config.yaml
d_shared_expert: 0
router_score: "softmax"
normalize_top_k: true
balance_loss: 0.0102
vocab_size: 32000
norm_eps: 1e-06
learning_rate: 0.00122
beta2: 0.99
batch_tokens: [65536, 131072]
dataset: "wikipedia_en"
Below are experts of layer 8 (counted from 0) of a mixture-of-experts language model. Rows are named router (the router's row for the expert) and show model dimensions 256-319. Each number is 500 + 40 x the weight over its row's rms, rounded and kept within 0 to 999. Numbers have three digits each.
After each expert's rows: a language model's description of what the expert responds to. This comes from a sample of Wikipedia text that the model never trained on.

# expert 20
router:522447507509606492520506464468518473491604546496518486500506492417502554447544487508520506445583567480489532495494450491507505523562489574452457533476449504491492493499439485531487491543590464
Description: Name pieces, discourse connectives

# expert 5
router:543501504495448484442506524462468551497547580487452576521514433538511378495501558512408502532575493439605507418488540513466569583539551582466518417401480510554496422507504477506457500487464477
Description: Music credits, line breaks

# expert 35
router:509538491400459467478490474488519543491598527490442463490503480496511516499560499513526508400566493578446425475486508553519538512561513436520419516501487503547508534505518508508440488519531485
Description: Name and place starts

# expert 39
router:521527529489479530554481472498555480493377499480569541509494538433511462492454551503506511514522508467555458523496546462522531581546505573502447440548528502536471467506456523499588491486295582
Description: Election tables and fixed phrases

# expert 50
router:533513506459455486525499460485530532491487525490457430512503487584514545489601570500562511491550481584542577520493548520476509488587534484458585544461466515466481495507545471520462493502421514
Description: Word endings before commas

# expert 33
router:564425420524516490579468524531539538491412465485491569494506406491509509456441502505480506555518475501400469517490475520514549538522489455566453516498431515513486450501474502539576493471415541
Description: Articles and noun phrases

# expert 10
router:493484518448461520458509520489408493491566475493557556500510484579506534575473459500475510451448495598449488417489483459462523441537541402509539495388497519521491484509504505494547491506551452
Description: Mid-word fragments, table cells

# expert 0
router:519422520659459502495520533477550489492547446505477586504486576404515557554467477504434506428635514554418423535501503556400480520534524541470473448472556504475497514514532533498573491518468498
Description: Subject–verb continuation

# expert 16
router:525515547521498510565496484489456491496533547504541582498504447474506440491435490496294508559487411579457521484502524483434507419542488585472502458485501514475490507507486523558505499484460496
Description: Infobox and classification fields

# expert 2
router:469484477560435508448520433498462449496565525492485465508509556502506414464417473492446505535544500420568533515497490437450532641616483513436477493456573515513501470499472524503453496519558493
Description: Foreign-script names, naming phrases

# expert 60
router:516518515444589513541533522481473536489533497490475467490509490431515516559522452513499501428568525581463522464491436487393483512485524486550497542513484504480499447498486462479471491504445514
Description: Mid-word pieces

# expert 53
router:406509501453459489506496507455499515490614586490486539517494487654508520559569467499427509388479498519467472541493520476460574539446485462477468470459469512464502514507522510562448492505443456
Description: Headings, links, prepositions

# expert 54
router:448469544496475482454502487443460526498540498502513525510495405549512407575476453498491506444569518497500522453490465459409506575552550528481521492451615512461499466499526530494539488535400413
Description: Parentheticals, table fillers

# expert 28
router:481520531578448514528491478496433529492478385491537545504508522587509454473550386506423505485442464522499531492489479464523494547430521477556602578473551501499493537501508493545451487480432546
Description: Word stems before suffixes

# expert 29
router:452509575509576488541532453523458454490505434495452395509500536488503475483566456506542515536545535507493472491495444558454462483456493591586478457482489508518499462506485561441516492549558447
Description: Foreign name pieces

# expert 51
router:507570377489469510514493527502481446490456546497469438518496542442506492560569445508539502479561501560469485489496498511524524526476526457462453477502468516512495479502498535496509498484435430
Description: Sports rosters and statistics

# expert 4
router:410515446380494514498508534519605540493481485488437544500499523444510544454492379508504509426511510407482488536492471457479459499473571509528583437494466506516505497515519558430470492530466480
Description: Prepositions and table delimiters

# expert 38
router:504501463459503496507478404507541506498457471490484501499506492573505484485568566508547512553629506511472559452489485496589434510519489390560440568476572507464488466499492528503532493496429504
Description: Articles, career-total zeros

# expert 46
router:455459537619393510566518477532608537486563555502506543486501469554524562525535516502436505460593517510512534470492494512534419471539472562470503478525477505532486457512446568563488496513562526
Description: List bullets in infoboxes

# expert 6
router:500470520409537511423484540473485475496395479503466493502519459506498325507531456512570510466546473512539519554491464496450447473540498438513540507506448512462500505503512546581479488479591440
Description: Table separators, odd bytes

# expert 47
router:550457468615503479574490531465524510497554363481507468504498568444512618470461426513544513460465540494478492512497511418468504509522534552471563490512542493459487531515539534528524503489653498
Description: Dates and years

# expert 26
router:510551539586487534489477512498476511491432503489521511496506465487510470517489483504533513495520514468490434546495488516453480593527451507460502418542437510546497600512550513494456491506566531
Description: Location verbs, policy prose

# expert 18
router:502550522481455476546506588513492510501522497488500462508511502502503387406500516509554510485442566455485547492496484460495527558600460495470534547528542500575480508509531540567499487518502469
Description: Numeric table cells

# expert 1
router:390415403453478510465496522492552467496547486489529463498510580466502512515518463514538504456526481548414472503499497483454504442480441323502517547482588497602493452501500500509537499494616438
Description: Common prose connectors

# expert 59
router:471440495554449510492473465517501493499481484491529462487505524589502500590530491499457508474500434505581499518489497479439534444477530484494500454487520519448495481506500476510485499468431439
Description: Mid-sentence word pieces

# expert 9
router:551468416516505523524520461498486500482533508493552510481505538491503431506503579509456513521491506556490497470487447472355487448552494371433503509547511508539498488511501477511562492504558501
Description: Conjunctions in credits and lists

# expert 41
router:501528518482558504444490520493498518490540488498529591491499552465506506523532539503499512498540438520519505511491455521532532556468532454469445493489506498521493494512472523538469490540426495
Description: Scores, tables, function words

# expert 62
router:368554436481508524482522382445528485497624503492461503500499541510508372471497527510418503453494524492582468480489515524404503531499501540470509499486545495537489514506521454499448489479547441
Description: Table dividers, word-initial fragments

# expert 27
router:413488432493548468541476589474504499493400421482499545528508454461499473547441483512477513544455467588518582490489486498523532574559484495483490610484489538565501465507515458516432492477445551
Description: Proper-name pieces and prepositions

# expert 56
router:484466439535435500445487453523462493496644529491521533486511515460505635499430452502523507537519510547533529490500523485466511556563531630449567453455481515563493492502463503530496485485502497
Description: Noun heads after determiners

# expert 52
router:638522550572560507416505528535536514496532506491465440508499482455507400487469509507427507393478509367497515560504508537477576552488509491399532525476546503488494430507551553434474489500451434
Description: The word no and counts

# expert 37
router:457487531542442486576506449465502493496487519493453490511492563477505435497457422503507504544470449460610465520489476474543431596548469544497491525499490512525504523513499494478490486470415471
Description: Institutional nouns, table numbers

# expert 8
router:572473463493571484482494541503580531489512438500556497494518468520501470464508478499454514533465571544425505499502433459521554473505431560506520475536490507466497556501475506468489499486584579
Description: Table header From

# expert 17
router:512502492457403495406519458505458532496521568496540487501513526484514554497527411502508510476483520605500533521491542502523466558616547473444577512473575509582504379497470487442401495510473427
Description: Prepositions before objects

# expert 49
router:534507476487457472513478508493497493498465525495532427501492584537500438541522509507473503444540492406486402552489504530460435492558516470504553509447491504441484508499508453467591491506514468
Description: Causal and quantifier words

# expert 40
router:576498510528602502460500656528487470488530481487503411494505556463513476556535455513563505518551537500474486501494558555488522440537460426508486495479579515514501509506484542447534493489540581
Description: Line starts and section openers

# expert 44
router:445469455447461485523510466536413528486377498492523512500498444510505460474523447503521508527616459566407470490496448530443498466515540586590492486514501505493481451508466531496590496500508492
Description: Band roles, race tables

# expert 61
router:545456560474573497524496518474505477496425400497502529515510507563516590502441557502449509464481503396529474585487515485538547531470464555521485444496421494506495496511541513460491500560500567
Description: Dates and roles in lists

# expert 21
router:527501523496478493483445600522468457495484511495540587519499434461511446587531479510545510536624504296510606502495548504480502520470515526501487504511579498459504374514519507519533505504519551
Description: Personal name starts

# expert 3
router:445542540476559510557499397504444498491503531491520544499497438626505426553504475506435509517515449413473514515493520540470493464491502469506520629500535503499493484506567485462403496527502460
Description: Line starts and pronouns

# expert 14
router:517540525398531524510515462524596481490530499493573475515503545520505559451545481507467505410557520452486494505496492542418531471474490401539470513529482500505490482510497520545447494553510460
Description: Table cells, line breaks

# expert 55
router:580481527492491519542504443507513560491536511497496507499499504495503438506507506509458518467485510588499496488492518564460515527487567516562588465497446509461493542509478468444475490475407418
Description: Datasheet list markers

# expert 13
router:568443573588596510486502512523467486493502416487496562499525464470513488474506474503424507555550528462421495447494429492598450472542526536473547538466490492465491583499458468514546490519526539
Description: Quantifiers and headings

# expert 36
router:487528371407523502548491429516453552497527503488489503515499615471505507512392464510539505545594517582570437475499496500555427504457486528515555535512492506493499514507444502468530491503532484
Description: Line breaks, section headers

# expert 48
router:521539546505530491517518467477604527494526502496534489515496531495506542463517475512431515480485433465562457489494406497513491539509474491489463458565556513455495473514473532487484486518298490
Description: Topic nouns in headers

# expert 63
router:477460468470393484552517587475558508500417521493489485507509574595501455562503481515621502401475490461489547533493454488424484522412517574463518500487547505539487465509499516489612491440511510
Description: Common nouns in sports and nature

# expert 12
router:460483483502510476446523505487459469492552599492441480559509477518511489550556497505427513511507527456434453507501550516531564529567490503460525555544477516536501569511529500480529489552395432
Description: Name and title starts

# expert 43
router:432461456481482500521488530510565518499564486487448478496515506434502467544484523507536500517675514452426484488501481469514465421537476443438417472505541510540488457503525561487495501485490517
Description: Taking, names, finance

# expert 23
router:379538499472531496515498600462486505493511472496440465497508490511502407519513472505519501458582466488520492556494523465447556446478455470554504439467519503532492497504503510511424486506478481
Description: Clause punctuation, concessives

# expert 34
router:536521527557453531536524482537548553488421456494466486512519587573513432404543503507461507559524471520569503490500481509548524492534517515509452559454466500480494512508454462443461498470548534
Description: Table separators and name parts

# expert 15
router:505528467463564498482518473500488511487500426502500449520514476466511508459489475507479507546529545507533489457490403507521422536517551520445422520430469508451483475506526504542507487518544613
Description: Adjectives and word suffixes

# expert 30
router:572434471522470538510500503537469550486619538490551521532519493458507528475409502506585507597488511582526471467492475508519524490489509428488510462505509500563496568515512430468587493517496436
Description: Proper-noun pieces after breaks

# expert 25
router:466522540458514495442489555515503514493484439502507506522518489490500457441511481505447507519487515537491551424494551503579494467525461490511564525473479525386498534500534442456444503484573548
Description: Group nouns, plural endings

# expert 19
router:497417495380481507526486478542444478489489495498521523527502501569522457466498517503557505565496528614420455447485545501539516506569511544536556480473438509498510494504505471486446486537531471
Description: Sentence-initial subjects

# expert 11
router:447542483450485523434454461526489495492527511478488479511508467451510498482526427513612504412631560498466541499500462528485469471487518574500543495548513509493495543504481491554443487528577442
Description: Nouns, clause-end words

# expert 24
router:538471503469580505530482454502470507494495518496443479500513527582505488462482493503496505515420527500565487495488469504535504441499473504460517569464611513441496569509418471473537502481555560
Description: Article boundaries, Thai script

# expert 31
router:482537509494508498447505495532518480489606463494402543511504527523507424497485411505472508421647480493470515506497497478520473457530533424518536561445462503488499442504567512548446495509501464
Description: Infobox and table labels

# expert 45
router:441488549519406526421511484496545496499567524500496480505500571543513480446514470503489503473589453495465527508492456498481458544461482496485423523466508508468498467512485516457502491535563499
Description: Table cells and non-English names

# expert 57
router:544503477399556526534504466520481546494551559490524549487508404465512528513448447504493505476548521588451498464489483509504514519451481595501482513483507507510489564499492580433568492480533546
Description: Holy names and linking words

# expert 42
router:578490466604501501584460441501571496490471539489565491508505478461513474452444596513482501610479545569526491499491434490498513534550488580504449515461456515467503478511472500492550491409558594
Description: Row and sentence openers

# expert 7
router:372503504526506476463536442495502439492536511494453518500497417483514465484503417500472514534539477514469506503491557492507546458486562515529507503484453510462491491508531440557511494496486541
Description: Table and credit separators

# expert 32
router:647470543501549533589500468528540536496488458486467492499503512596499469445511527505595514555470486429466527495490453465541526469441567533469569564438448513479491485510524434479567486485520555
Description: Vote and stats tables

# expert 22
router:466479545514500497421471425470554483482551494506493512507508556565505419526526433509504504477548523446493519464494498520451508531589462467493501508457524499547496461506471479513430493478479454
Description: Punctuation and numeric values

# expert 58
router:516456497480481492535470490488540543494462444490571498504512454543510503496540572511484501567585473474475460535495442486554452477489494497480501532501498504425495509506473527522496494530467496
Description: Proper name components